Weights of a small mixture-of-experts language model, trained from scratch on English Wikipedia.
Size: 11 layers, vocabulary 16384.
Experts: 64 experts in each of 10 layers, 32 GeGLU neurons an expert, 6 picks a token, a sigmoid router.
Training: a variant of Adam for the experts, 5709 steps.
Below are experts of layer 3 (counted from 0) of a mixture-of-experts language model. Rows are named router (the router's row for the expert), gate (a neuron's input weights, with its number), up (a neuron's input weights, with its number) and show model dimensions 0-95. Each number is 200 + 40 x the weight over its row's rms, rounded and kept within 0 to 999.
Before each expert's rows: "comes after" lists some tokens at least twice as common just before its tokens as in all text. This comes from a sample of Wikipedia text that the model never trained on. Tokens count by the router's weight.

# expert 38
comes after: " ", " |", "1", "2", "–", "201"
router,245,105,199,179,230,191,192,209,199,189,211,129,151,184,146,201,194,239,210,161,223,245,206,135,213,175,205,243,173,243,173,212,213,163,242,263,201,207,202,117,239,183,209,229,192,225,213,225,173,255,197,211,189,235,198,229,223,182,174,180,167,179,213,206,263,182,174,187,176,197,294,151,168,283,200,217,264,192,210,239,222,166,198,103,246,163,222,233,247,239,227,157,224,259,219,147
gate0,254,146,198,247,209,162,227,135,221,211,167,131,132,179,169,246,218,280,219,162,258,230,181,166,155,254,190,200,197,217,204,181,190,212,251,201,270,198,267,150,173,212,190,291,206,187,262,165,206,211,227,242,206,249,196,203,200,179,166,218,262,205,228,215,159,222,239,166,183,312,245,226,234,222,232,138,187,210,181,252,143,158,212,189,234,289,196,237,196,220,200,281,201,197,171,130
up0,261,142,230,227,171,227,183,178,201,217,228,214,253,206,194,286,221,231,157,102,278,230,211,177,198,206,202,205,193,210,197,157,195,248,247,191,214,226,220,151,171,188,223,189,178,179,228,196,139,142,172,296,180,179,216,171,232,191,178,200,261,201,234,221,226,260,221,176,154,282,232,187,182,228,271,250,184,233,186,211,161,196,195,212,277,233,202,250,175,224,151,220,175,181,183,160
gate1,140,237,155,284,224,194,164,178,200,225,113,235,241,230,183,191,128,201,221,236,173,159,191,218,174,252,217,167,171,206,200,245,228,191,224,200,249,119,239,236,183,147,196,278,285,192,153,120,242,266,189,193,177,154,159,198,168,173,174,215,209,77,150,229,207,187,226,196,211,274,201,185,223,231,270,166,207,269,188,264,258,242,194,169,221,207,234,230,185,277,164,115,139,221,195,131
up1,140,240,226,242,234,184,141,184,152,230,235,191,187,224,201,201,237,209,243,231,250,265,225,179,210,204,216,229,159,162,194,198,243,196,193,249,208,296,245,123,186,194,234,273,252,226,178,160,169,228,227,160,220,206,189,212,198,245,255,169,145,182,215,231,177,190,164,211,197,242,180,176,239,210,232,203,187,205,177,335,279,132,192,130,179,272,136,253,195,246,218,175,132,242,166,122
gate2,161,194,233,256,157,129,292,184,255,204,215,146,190,203,170,168,216,187,251,147,197,191,149,200,195,252,205,191,190,240,195,171,147,221,235,198,277,183,251,244,188,241,179,162,234,244,209,182,174,157,146,234,173,214,207,213,165,194,140,134,255,191,181,193,165,246,235,247,199,256,203,206,281,184,231,189,234,175,271,209,188,143,224,197,206,306,160,205,286,225,266,210,203,223,206,199
up2,282,224,191,233,168,188,300,270,228,154,203,121,206,244,188,149,216,167,203,193,202,172,222,229,227,232,87,236,212,199,195,199,204,183,171,191,220,147,228,253,125,196,102,176,228,201,230,153,226,222,182,153,200,204,208,199,220,229,219,174,170,213,138,177,205,153,207,158,204,206,250,228,187,139,245,146,154,212,228,249,218,177,213,226,102,277,200,231,205,221,211,171,168,257,200,130
gate3,222,178,201,184,258,161,183,182,128,166,154,197,147,204,160,140,199,216,268,121,231,243,179,199,199,188,237,167,231,243,197,187,295,188,226,188,275,151,189,168,270,181,177,212,250,228,236,151,205,281,163,257,232,230,176,219,175,202,192,260,224,234,217,217,222,205,259,179,263,196,164,234,244,179,217,212,162,192,218,283,160,149,175,121,233,237,182,241,251,257,248,245,172,181,236,104
up3,177,249,168,267,171,236,272,236,273,179,226,198,176,221,231,224,218,142,141,284,196,214,219,158,149,213,220,129,174,205,199,130,188,213,173,219,140,228,246,234,142,241,229,213,226,232,178,185,238,182,160,175,169,188,191,154,161,153,193,238,208,263,120,180,134,135,161,316,124,176,283,206,208,205,244,159,228,228,147,166,267,219,212,233,223,131,207,195,211,130,169,152,222,139,211,175
gate4,247,174,134,301,257,120,236,259,225,170,163,212,137,225,168,161,234,237,215,256,218,228,261,169,198,200,189,189,170,250,203,104,100,248,123,202,264,164,236,249,218,247,208,211,282,193,228,190,254,252,200,165,249,253,216,274,157,187,143,180,155,169,169,182,208,219,295,211,165,158,170,177,267,263,164,184,197,188,194,162,207,76,206,172,145,197,224,224,228,128,211,128,168,187,235,170
up4,293,126,231,214,254,158,188,210,208,212,169,225,141,225,208,237,244,250,223,176,248,195,272,191,224,167,259,193,161,216,283,148,160,207,151,179,208,141,214,190,206,201,210,157,237,198,199,203,228,308,170,177,205,213,218,256,192,234,254,231,164,188,167,224,204,282,285,257,169,113,209,221,209,213,152,203,219,196,284,170,134,168,134,190,110,177,177,279,159,156,237,112,183,217,186,138
gate5,183,208,192,238,280,209,87,164,212,127,152,186,235,201,126,200,223,183,188,150,191,201,262,196,235,172,189,147,194,232,212,251,190,287,194,187,267,183,258,170,252,185,189,229,189,253,262,183,159,177,286,194,205,205,139,156,202,238,194,120,241,183,190,202,199,103,222,236,233,260,146,206,218,212,209,219,173,252,263,190,146,242,164,212,218,168,192,177,263,273,176,211,200,202,214,218
up5,160,256,189,161,175,229,226,314,235,248,206,135,164,222,239,189,159,237,266,230,178,131,129,193,149,155,212,196,205,211,171,184,171,201,179,215,178,193,79,210,180,248,190,151,230,205,123,182,190,154,198,169,204,182,234,215,151,192,212,227,233,160,218,208,216,212,243,168,137,189,171,229,192,222,230,183,226,149,128,211,263,241,170,215,187,184,172,178,214,121,195,225,263,192,169,214
gate6,176,178,193,272,223,146,179,135,221,183,109,258,160,168,222,207,167,209,239,214,234,202,235,204,254,270,259,232,176,248,162,138,243,179,167,182,254,156,244,225,220,116,199,228,197,247,225,193,144,206,258,214,176,241,109,140,228,161,162,193,202,147,300,199,168,139,248,228,148,191,150,219,196,167,211,128,238,147,282,218,206,213,216,191,243,212,229,199,264,221,229,189,258,207,240,207
up6,181,242,180,241,233,225,150,166,198,262,227,186,218,180,293,276,127,222,155,231,227,216,195,122,191,213,174,246,155,184,187,222,258,214,155,248,216,278,256,196,185,199,154,213,183,212,185,221,195,199,210,206,195,195,181,126,266,132,184,185,193,221,188,210,116,183,187,282,169,226,182,235,174,129,190,158,176,199,217,229,253,270,231,235,219,231,221,145,198,195,181,187,225,170,209,225
gate7,220,157,244,257,211,122,173,200,203,193,174,213,260,174,156,159,314,291,224,190,283,194,178,225,203,201,206,160,167,240,159,194,223,247,231,189,247,130,309,211,190,184,233,194,193,193,215,146,162,226,168,176,304,217,234,288,198,231,174,162,190,171,233,281,244,258,248,178,169,210,247,245,279,201,182,186,198,165,232,203,202,99,113,135,235,265,151,178,203,168,230,177,160,192,221,245
up7,105,239,180,183,200,279,245,219,180,262,201,286,231,216,235,224,184,167,167,171,178,188,207,176,165,203,215,149,225,187,206,311,232,177,236,192,146,294,173,144,126,213,238,208,197,202,204,179,281,247,248,171,227,154,176,249,229,237,176,192,214,220,164,218,152,201,204,192,192,163,156,234,189,197,196,186,185,233,127,232,161,243,151,160,133,238,215,250,216,102,213,166,211,175,234,166
gate8,226,236,200,216,229,167,162,183,249,128,138,134,142,118,238,173,202,215,136,217,251,172,176,227,158,203,219,215,213,203,238,139,238,226,144,126,228,166,216,207,261,182,162,183,187,224,255,214,217,239,212,263,181,171,136,185,246,184,194,170,198,184,211,213,162,236,233,258,286,222,177,187,184,220,177,190,200,207,234,191,186,229,126,141,232,222,205,298,196,159,209,172,186,258,216,179
up8,168,266,236,192,221,184,246,261,201,255,189,202,207,181,249,231,281,141,202,183,207,254,203,114,308,187,209,173,209,226,239,156,213,206,212,180,228,120,150,164,180,242,246,236,254,98,167,220,225,178,189,162,134,254,264,158,213,138,227,182,154,287,172,182,173,163,145,246,218,187,246,219,189,179,182,265,179,178,144,230,163,236,210,229,195,172,178,157,190,230,204,152,105,146,222,234
gate9,243,202,219,208,230,168,140,176,188,217,131,201,281,188,153,174,218,247,222,177,246,118,141,184,198,168,254,146,216,157,214,170,135,245,187,163,296,211,201,232,167,188,173,223,267,149,191,179,141,226,118,240,202,223,168,245,256,264,185,182,192,217,217,210,236,220,200,239,148,130,238,252,237,116,213,198,183,292,170,240,172,228,216,241,173,200,245,214,221,249,262,169,189,152,211,179
up9,150,199,190,226,168,287,177,274,219,203,181,213,150,163,199,217,163,192,188,255,199,277,251,202,211,141,114,190,140,203,157,192,241,170,130,62,188,256,147,179,219,241,149,173,157,240,253,154,231,232,254,177,124,201,206,163,147,112,154,208,205,192,163,215,194,173,200,167,227,186,118,167,224,242,186,169,212,183,208,123,192,201,220,188,204,217,203,227,256,143,189,189,246,202,216,245
gate10,149,186,219,249,191,228,216,183,170,159,137,251,232,183,174,146,158,272,240,173,260,202,201,276,148,200,224,233,227,249,176,127,200,222,158,191,245,214,288,251,168,101,177,200,249,161,180,191,196,210,146,214,172,247,177,241,140,171,251,200,213,234,193,174,231,139,177,165,236,194,146,142,217,220,276,208,268,223,181,180,170,200,252,182,202,195,169,119,225,162,315,173,166,116,225,210
up10,164,173,196,205,196,193,121,200,203,212,207,143,189,163,219,182,141,259,204,208,234,195,221,228,233,226,190,246,198,225,184,192,178,243,139,294,188,266,197,185,214,264,185,224,183,187,234,250,267,145,229,264,315,165,186,241,224,223,169,206,234,173,267,238,167,204,251,253,264,292,204,197,184,204,128,152,227,149,206,218,158,176,203,157,242,250,206,263,102,225,208,250,183,191,164,194
gate11,231,160,196,212,282,186,199,148,215,248,153,171,159,247,160,171,232,183,283,153,238,240,195,162,172,268,286,226,199,253,178,191,221,242,237,244,243,180,345,165,257,190,218,216,188,276,254,163,198,274,217,214,261,147,168,196,203,180,176,227,267,247,215,223,186,147,230,197,223,220,206,232,176,239,233,209,233,149,242,217,203,186,186,167,289,77,164,169,228,251,173,176,237,188,202,151
up11,143,220,179,212,181,254,179,222,196,181,215,240,223,108,165,234,226,177,191,251,196,144,244,217,191,168,170,171,312,132,154,146,203,212,260,241,224,206,187,256,198,140,160,151,237,202,176,194,193,182,225,133,186,201,195,225,225,206,214,205,220,185,114,185,234,180,172,111,200,278,216,169,166,199,264,189,173,158,144,173,175,211,160,174,191,274,137,180,168,129,174,237,211,175,166,252
gate12,200,106,142,229,199,269,201,200,238,210,197,162,199,177,113,213,275,263,236,157,208,181,244,148,181,197,171,178,222,216,223,203,259,260,203,186,220,151,246,173,135,126,180,177,171,210,216,204,151,169,184,202,253,221,180,162,238,263,187,188,236,130,200,218,200,172,176,214,232,266,207,233,191,233,276,214,269,244,257,139,162,204,217,230,222,124,161,175,203,167,219,233,191,204,167,207
up12,170,172,148,228,242,182,270,123,218,255,204,188,264,219,203,178,204,280,179,160,183,189,164,156,185,184,258,201,245,161,239,218,196,165,121,246,210,227,247,157,159,179,168,146,212,203,220,181,211,183,247,252,266,238,225,227,207,185,190,243,248,161,218,190,177,234,208,183,196,214,216,121,235,287,222,229,238,130,222,164,189,242,150,165,290,238,239,172,163,173,206,161,176,158,217,202
gate13,214,170,220,212,255,227,165,167,254,213,170,176,208,187,108,208,169,223,221,233,278,171,162,159,265,267,172,156,292,243,131,230,211,270,211,230,305,239,270,148,162,183,135,182,208,231,221,151,208,232,170,235,222,186,232,156,216,182,224,212,230,157,225,196,155,136,155,264,237,201,233,225,201,214,235,183,227,181,173,248,119,142,247,216,176,204,101,214,217,256,221,253,211,258,184,241
up13,236,187,153,241,264,151,193,216,175,200,219,223,229,143,201,222,153,183,253,175,173,201,212,207,196,177,131,216,248,227,218,82,221,253,201,158,189,94,203,269,166,98,311,198,278,172,174,205,210,171,186,220,190,194,205,233,177,182,222,192,141,163,261,200,158,216,179,153,194,198,206,193,197,197,188,214,209,206,225,236,249,251,213,235,184,153,205,186,189,45,200,240,247,199,157,215
gate14,273,168,189,238,217,191,170,218,187,215,136,165,135,179,265,203,253,228,178,226,255,195,159,208,198,210,149,93,280,136,223,202,200,195,237,239,302,266,205,164,193,150,195,195,230,247,229,169,212,195,263,176,206,222,198,162,193,197,163,145,219,236,280,181,200,213,278,247,254,203,205,266,209,226,205,230,229,220,230,244,169,168,174,182,155,191,230,276,190,177,239,206,157,153,187,202
up14,190,284,151,223,200,195,215,160,175,165,247,275,175,193,215,203,148,137,167,179,171,259,249,218,164,151,185,228,203,235,122,188,161,170,149,180,143,178,121,165,211,271,214,154,164,171,157,181,264,214,248,159,143,213,170,211,184,221,216,230,156,173,168,165,141,223,129,180,224,235,149,163,219,124,198,137,167,241,213,182,264,295,215,170,255,243,224,144,196,173,218,224,150,190,267,238
gate15,167,201,268,245,177,159,234,201,250,193,183,187,280,194,218,211,151,262,244,189,236,179,233,230,188,238,223,187,172,242,201,226,139,204,177,198,270,182,202,234,207,184,189,185,221,255,217,215,170,225,185,209,240,180,174,215,160,202,218,210,246,178,233,217,181,241,198,163,239,221,228,194,240,179,240,228,217,190,135,244,218,197,130,138,244,202,206,194,232,280,195,190,168,180,211,182
up15,187,209,176,272,221,216,213,206,168,208,193,253,191,196,192,219,282,170,174,219,132,230,77,240,146,258,175,161,191,198,142,163,219,187,254,237,214,223,238,214,246,216,238,229,202,150,157,154,165,118,188,216,190,259,229,145,266,168,202,233,221,241,197,197,263,211,189,260,298,238,187,152,155,209,165,201,167,247,235,110,242,202,187,230,151,175,141,208,203,91,174,199,223,240,156,213
gate16,171,205,212,283,203,212,135,142,198,186,119,232,131,123,233,128,247,183,235,174,188,149,225,223,241,197,235,184,223,190,163,256,164,181,171,233,265,179,247,247,224,150,202,206,179,258,185,176,184,134,239,204,204,200,210,251,250,197,240,243,225,200,161,211,228,237,230,229,242,212,231,154,251,241,219,199,216,233,135,165,206,175,160,233,143,232,164,138,233,224,219,208,228,206,241,156
up16,249,231,236,136,144,154,152,200,189,125,76,218,159,187,199,183,250,182,213,153,223,177,166,178,174,201,208,280,169,231,219,250,175,211,176,207,222,225,231,221,198,152,209,217,232,188,212,171,184,214,184,273,210,212,200,226,224,197,191,215,216,176,163,259,287,199,259,286,238,131,202,233,155,224,189,216,208,254,162,188,213,193,184,129,130,192,203,190,124,182,243,154,212,283,228,196
gate17,249,145,200,208,210,133,144,205,200,196,171,215,238,211,169,238,240,177,273,135,274,111,278,240,194,252,257,183,281,253,129,234,230,201,258,215,250,148,236,215,205,178,185,202,254,245,209,166,135,200,137,230,240,158,197,191,226,208,265,172,259,151,193,199,217,199,257,205,239,186,247,224,230,153,182,159,230,185,252,163,110,214,136,199,128,197,143,256,150,202,223,175,188,162,170,165
up17,219,191,188,181,163,159,132,230,164,231,246,223,225,180,117,197,206,210,197,137,197,99,225,197,172,211,207,205,145,220,277,218,249,178,212,190,198,186,123,150,246,161,158,218,213,138,210,106,230,229,198,283,215,197,156,216,166,194,192,93,198,209,192,196,178,142,220,178,218,204,226,189,199,178,171,289,170,108,189,166,230,195,160,209,219,208,200,255,157,252,246,238,204,187,174,210
gate18,254,205,224,241,187,217,186,229,280,259,154,178,146,173,229,233,152,185,206,189,196,218,148,194,213,149,183,163,179,251,182,153,215,261,174,148,244,187,222,206,206,125,229,144,186,145,171,218,170,216,178,203,251,135,160,166,213,263,185,179,289,190,144,239,172,172,236,111,196,185,163,183,226,239,150,160,204,246,236,189,225,128,232,197,218,167,141,239,200,253,262,217,214,186,159,206
up18,178,204,249,144,188,263,178,160,257,226,142,171,144,232,225,110,194,225,204,210,252,155,225,185,193,184,215,292,242,181,198,168,213,291,223,189,187,239,166,199,156,238,161,105,153,176,190,177,144,173,237,172,226,98,227,222,199,218,179,181,171,234,193,250,186,203,203,224,140,273,213,225,266,254,215,194,205,158,206,195,175,123,208,135,237,151,199,199,204,138,287,170,231,173,172,215
gate19,137,192,154,243,272,234,206,101,166,180,212,161,174,237,208,178,242,156,298,210,261,235,252,230,186,198,213,216,158,232,187,231,213,232,139,214,235,204,277,194,188,179,199,234,220,240,247,82,176,225,158,179,241,243,206,190,182,158,152,179,227,252,171,170,173,140,248,201,285,183,140,144,245,246,274,216,237,140,213,225,181,188,191,254,185,155,220,161,223,191,211,115,227,206,238,250
up19,201,198,184,168,276,161,128,179,225,210,192,199,193,165,220,190,179,282,163,241,265,162,179,298,202,178,214,166,240,257,237,160,177,115,261,203,158,180,198,233,194,159,230,197,158,208,170,193,227,235,179,158,142,192,203,254,172,253,233,253,137,124,161,219,241,205,170,185,200,210,257,224,170,176,196,236,164,192,238,221,207,194,133,165,186,283,169,227,237,197,133,173,198,188,141,216
gate20,191,205,123,249,211,188,227,137,202,132,147,248,227,165,122,206,164,298,204,192,262,244,184,187,237,165,221,177,291,245,207,223,203,249,121,188,246,197,275,191,200,125,161,220,220,194,154,209,189,223,212,221,225,128,173,236,206,182,169,135,268,166,190,176,199,159,212,180,234,169,173,123,226,211,214,191,223,205,217,284,231,187,220,243,221,200,203,130,256,194,196,84,185,124,240,190
up20,208,140,126,221,265,231,167,182,150,152,143,263,166,131,156,190,180,211,149,181,257,228,156,193,275,144,186,193,279,165,217,259,252,204,195,180,189,229,186,148,192,199,170,186,224,301,161,200,261,220,217,129,177,116,212,155,210,192,149,157,205,202,190,166,262,152,161,199,244,225,180,148,215,229,243,211,166,89,212,237,188,178,232,223,258,238,206,158,198,191,175,147,282,154,220,244
gate21,172,286,237,283,212,176,194,249,157,246,173,238,227,252,173,175,249,246,225,204,265,169,228,198,159,217,245,179,188,165,206,176,185,286,137,225,258,210,219,181,225,166,148,164,224,171,153,136,158,111,169,232,299,223,178,283,126,169,184,191,165,208,147,209,195,248,218,145,220,162,258,177,212,225,217,218,181,148,237,251,247,243,141,173,113,195,238,147,266,200,187,151,200,252,262,226
up21,175,151,154,188,237,189,222,204,160,147,250,211,194,150,212,249,160,195,171,243,202,203,147,259,244,245,185,205,193,171,157,252,267,212,180,180,152,176,145,206,202,251,258,205,179,182,152,155,258,192,236,216,135,172,196,191,253,245,276,198,183,203,246,149,140,210,178,203,233,190,186,169,210,135,185,204,227,212,222,144,312,200,234,246,233,156,201,91,179,160,137,249,208,214,178,225
gate22,157,179,163,185,223,196,193,217,172,226,87,179,172,176,179,161,194,215,249,167,250,177,218,146,173,185,212,253,233,173,143,131,205,211,275,173,283,167,184,123,302,214,234,179,256,205,232,202,237,240,262,205,163,241,182,231,170,257,93,207,230,213,193,235,168,191,267,250,166,201,166,241,245,193,190,243,283,189,249,185,179,223,136,198,137,215,211,250,280,253,178,136,210,153,279,163
up22,213,178,186,90,191,168,251,196,164,219,165,97,178,206,235,208,166,223,274,247,212,225,237,190,191,154,148,155,172,169,190,215,168,163,243,254,189,206,158,201,233,231,213,163,227,241,169,218,226,216,200,130,164,236,175,244,245,209,183,221,186,180,197,207,163,214,143,194,150,149,229,262,188,180,188,229,258,177,178,217,167,204,252,166,139,273,169,142,193,195,176,161,190,201,169,146
gate23,205,177,251,324,219,186,197,155,167,153,159,168,275,216,114,150,238,223,221,189,248,222,232,151,191,184,202,275,206,187,228,227,220,252,184,208,235,186,233,137,176,221,160,260,213,238,131,151,248,209,212,198,236,249,170,250,105,229,159,163,184,205,210,237,307,164,169,215,198,147,237,192,210,293,249,215,176,212,254,236,280,252,171,227,160,226,218,197,208,189,259,250,168,196,199,183
up23,213,222,176,176,206,250,207,263,133,205,278,238,148,171,288,315,152,231,243,205,196,242,265,270,148,253,181,196,219,271,199,166,194,186,229,155,187,161,190,195,273,205,207,164,231,154,236,246,197,174,189,147,91,189,214,205,213,249,247,214,226,242,217,188,203,192,211,152,208,226,231,197,254,157,202,185,172,169,238,176,217,179,201,175,155,180,229,156,205,178,215,170,266,177,277,269
gate24,241,130,261,285,260,144,235,192,245,140,201,113,235,153,134,194,161,288,226,232,223,195,211,168,205,225,248,234,165,195,205,212,140,246,294,238,249,151,252,248,164,255,164,150,243,180,290,210,203,262,162,249,194,188,179,273,212,214,170,209,212,213,235,255,259,256,238,183,233,192,239,211,261,197,235,229,236,198,269,210,193,164,207,136,247,220,237,237,163,180,261,143,181,183,169,192
up24,220,209,176,164,282,198,191,211,191,244,224,123,172,238,242,166,192,202,143,259,235,212,189,190,229,163,197,236,134,203,183,154,129,184,258,146,211,161,181,210,239,225,128,160,231,189,194,256,179,172,229,280,114,155,198,231,253,206,224,250,196,220,246,199,264,150,277,242,246,203,200,158,213,224,216,267,261,168,163,219,230,178,140,164,196,192,226,203,171,304,227,204,220,250,191,209
gate25,191,221,248,209,155,266,209,202,162,167,148,264,303,212,153,188,229,225,188,243,173,245,276,249,119,197,222,213,203,199,224,166,203,228,212,197,274,125,201,285,197,166,219,224,231,164,237,180,217,250,192,212,199,247,174,228,141,236,149,234,226,149,190,210,205,277,212,162,192,260,270,176,212,247,247,134,210,221,221,186,221,232,141,212,250,234,190,237,305,248,208,217,227,200,224,242
up25,213,131,221,220,272,230,217,245,159,224,211,132,218,201,169,170,260,250,194,226,203,210,256,196,124,204,220,165,180,250,204,214,173,248,223,267,196,149,213,252,158,161,213,139,154,216,217,155,123,219,179,190,177,181,226,193,202,220,223,248,163,181,228,198,177,298,138,143,210,238,235,203,209,226,244,180,177,109,278,221,233,208,172,219,246,211,176,251,288,209,202,259,199,232,155,213
gate26,86,108,180,238,186,160,93,178,228,153,184,209,255,172,158,252,185,224,188,209,225,163,212,273,202,213,188,260,252,173,202,235,192,253,188,195,259,238,195,245,184,113,215,199,198,171,290,240,131,212,198,211,270,224,160,247,172,209,215,194,228,198,214,207,202,197,281,189,235,194,105,236,214,224,247,199,224,211,190,244,214,228,164,199,237,141,159,300,147,188,208,214,265,167,202,242
up26,263,225,151,254,215,166,184,223,229,185,210,227,150,172,158,190,108,170,245,216,192,214,180,147,177,227,188,196,247,211,197,148,187,219,209,219,190,209,196,211,151,165,165,188,282,213,196,185,159,236,193,265,239,238,180,231,182,120,210,167,180,222,165,203,224,225,187,155,200,113,205,174,261,197,236,184,160,165,217,187,155,143,123,184,186,201,182,167,211,234,276,317,164,219,211,200
gate27,196,205,249,250,213,215,181,207,208,144,226,175,236,190,155,188,221,253,178,139,143,167,208,126,235,166,164,214,168,150,138,192,207,235,243,227,326,175,225,265,191,305,176,215,268,261,144,246,184,238,145,167,208,211,160,276,191,180,209,126,227,192,152,169,156,239,208,229,210,195,134,159,237,215,133,193,168,203,207,231,157,209,163,134,252,174,197,237,251,248,212,233,192,181,182,166
up27,290,95,267,191,241,209,194,169,129,204,159,159,211,201,151,172,198,236,252,146,214,169,217,180,255,238,172,278,191,164,179,164,208,180,237,281,236,206,236,186,202,210,164,217,219,155,173,181,160,320,156,258,256,198,200,266,176,185,224,212,202,123,123,252,192,204,248,217,187,208,198,142,266,200,200,155,199,293,212,220,207,204,163,203,258,259,168,197,195,260,218,236,110,206,169,205
gate28,172,208,187,211,195,210,133,190,234,143,183,223,222,169,237,178,130,245,215,211,215,180,154,185,230,233,223,211,197,221,156,164,228,229,138,197,277,202,205,279,234,264,128,189,218,138,150,103,177,255,178,157,228,202,228,200,187,149,232,215,188,212,227,241,245,179,144,167,213,187,164,154,227,216,172,193,267,223,127,267,200,187,246,117,181,175,209,184,190,244,244,80,204,197,197,185
up28,185,185,202,168,231,152,211,184,273,187,176,176,209,207,211,246,136,243,196,241,251,224,138,265,172,209,218,244,163,158,201,226,282,156,162,218,234,280,181,253,196,231,181,188,150,167,164,118,190,220,197,141,217,218,222,257,262,211,182,157,147,204,234,200,204,177,154,176,163,217,167,200,178,212,156,141,272,152,188,260,202,194,226,98,143,195,188,206,184,295,237,87,286,234,179,177
gate29,116,198,180,217,183,209,99,199,215,178,171,154,257,218,249,187,200,252,229,150,241,164,164,271,216,101,186,191,220,251,204,187,202,267,203,167,254,121,222,164,290,292,218,208,227,206,183,172,195,191,199,159,136,166,162,207,165,233,180,133,204,277,192,222,134,242,242,241,154,180,214,218,204,177,254,246,177,140,263,200,187,239,197,149,213,178,173,170,280,193,215,232,147,180,263,199
up29,172,161,158,145,248,227,143,156,166,229,195,264,207,197,125,199,226,235,197,138,230,197,233,152,195,117,208,243,196,196,150,213,107,205,250,135,212,160,210,214,222,232,193,194,187,252,194,177,162,142,209,169,162,159,193,178,263,219,139,195,245,237,237,222,200,178,115,228,216,155,257,211,199,221,256,178,199,271,214,106,169,205,234,124,244,231,154,202,213,227,160,196,213,187,250,200
gate30,198,191,231,253,276,199,180,217,249,160,148,180,219,222,201,181,201,296,117,143,185,194,178,178,183,159,240,187,219,203,260,187,198,262,177,208,273,304,245,196,279,210,149,179,194,216,232,230,179,264,142,230,263,188,209,274,248,228,172,198,266,175,208,234,247,226,267,134,242,225,210,231,243,224,221,189,195,239,188,202,217,190,138,212,178,187,215,172,203,210,221,134,168,211,174,175
up30,196,233,201,184,171,221,257,261,184,248,213,277,187,252,169,198,137,230,247,223,228,200,178,280,186,143,189,149,196,251,211,130,215,258,112,220,212,112,169,240,167,207,201,211,219,205,207,196,233,182,245,135,167,230,232,246,192,208,240,228,205,203,146,209,228,194,196,307,172,174,179,219,155,147,289,155,184,187,243,224,164,193,232,244,204,173,173,239,208,153,156,267,276,177,168,201
gate31,151,186,249,177,216,183,157,169,224,164,141,189,282,194,158,162,188,253,264,204,221,180,203,192,237,281,208,201,143,210,230,224,188,318,182,159,262,190,267,206,175,168,165,188,161,194,262,180,198,231,256,212,218,224,186,248,168,239,184,183,206,171,198,250,192,223,232,255,171,194,186,234,168,100,227,237,259,192,320,240,194,196,117,170,204,237,169,225,150,202,245,204,191,223,198,224
up31,278,212,217,270,184,243,180,176,123,198,138,178,222,253,245,241,225,199,91,193,169,220,227,191,223,238,138,102,217,195,216,224,216,191,251,233,196,203,198,265,289,226,229,121,238,224,198,194,205,173,159,184,166,140,254,196,216,232,257,250,191,254,190,161,182,200,192,242,121,191,211,219,183,273,191,186,187,176,229,141,227,186,220,228,232,203,173,177,229,197,184,251,256,252,229,169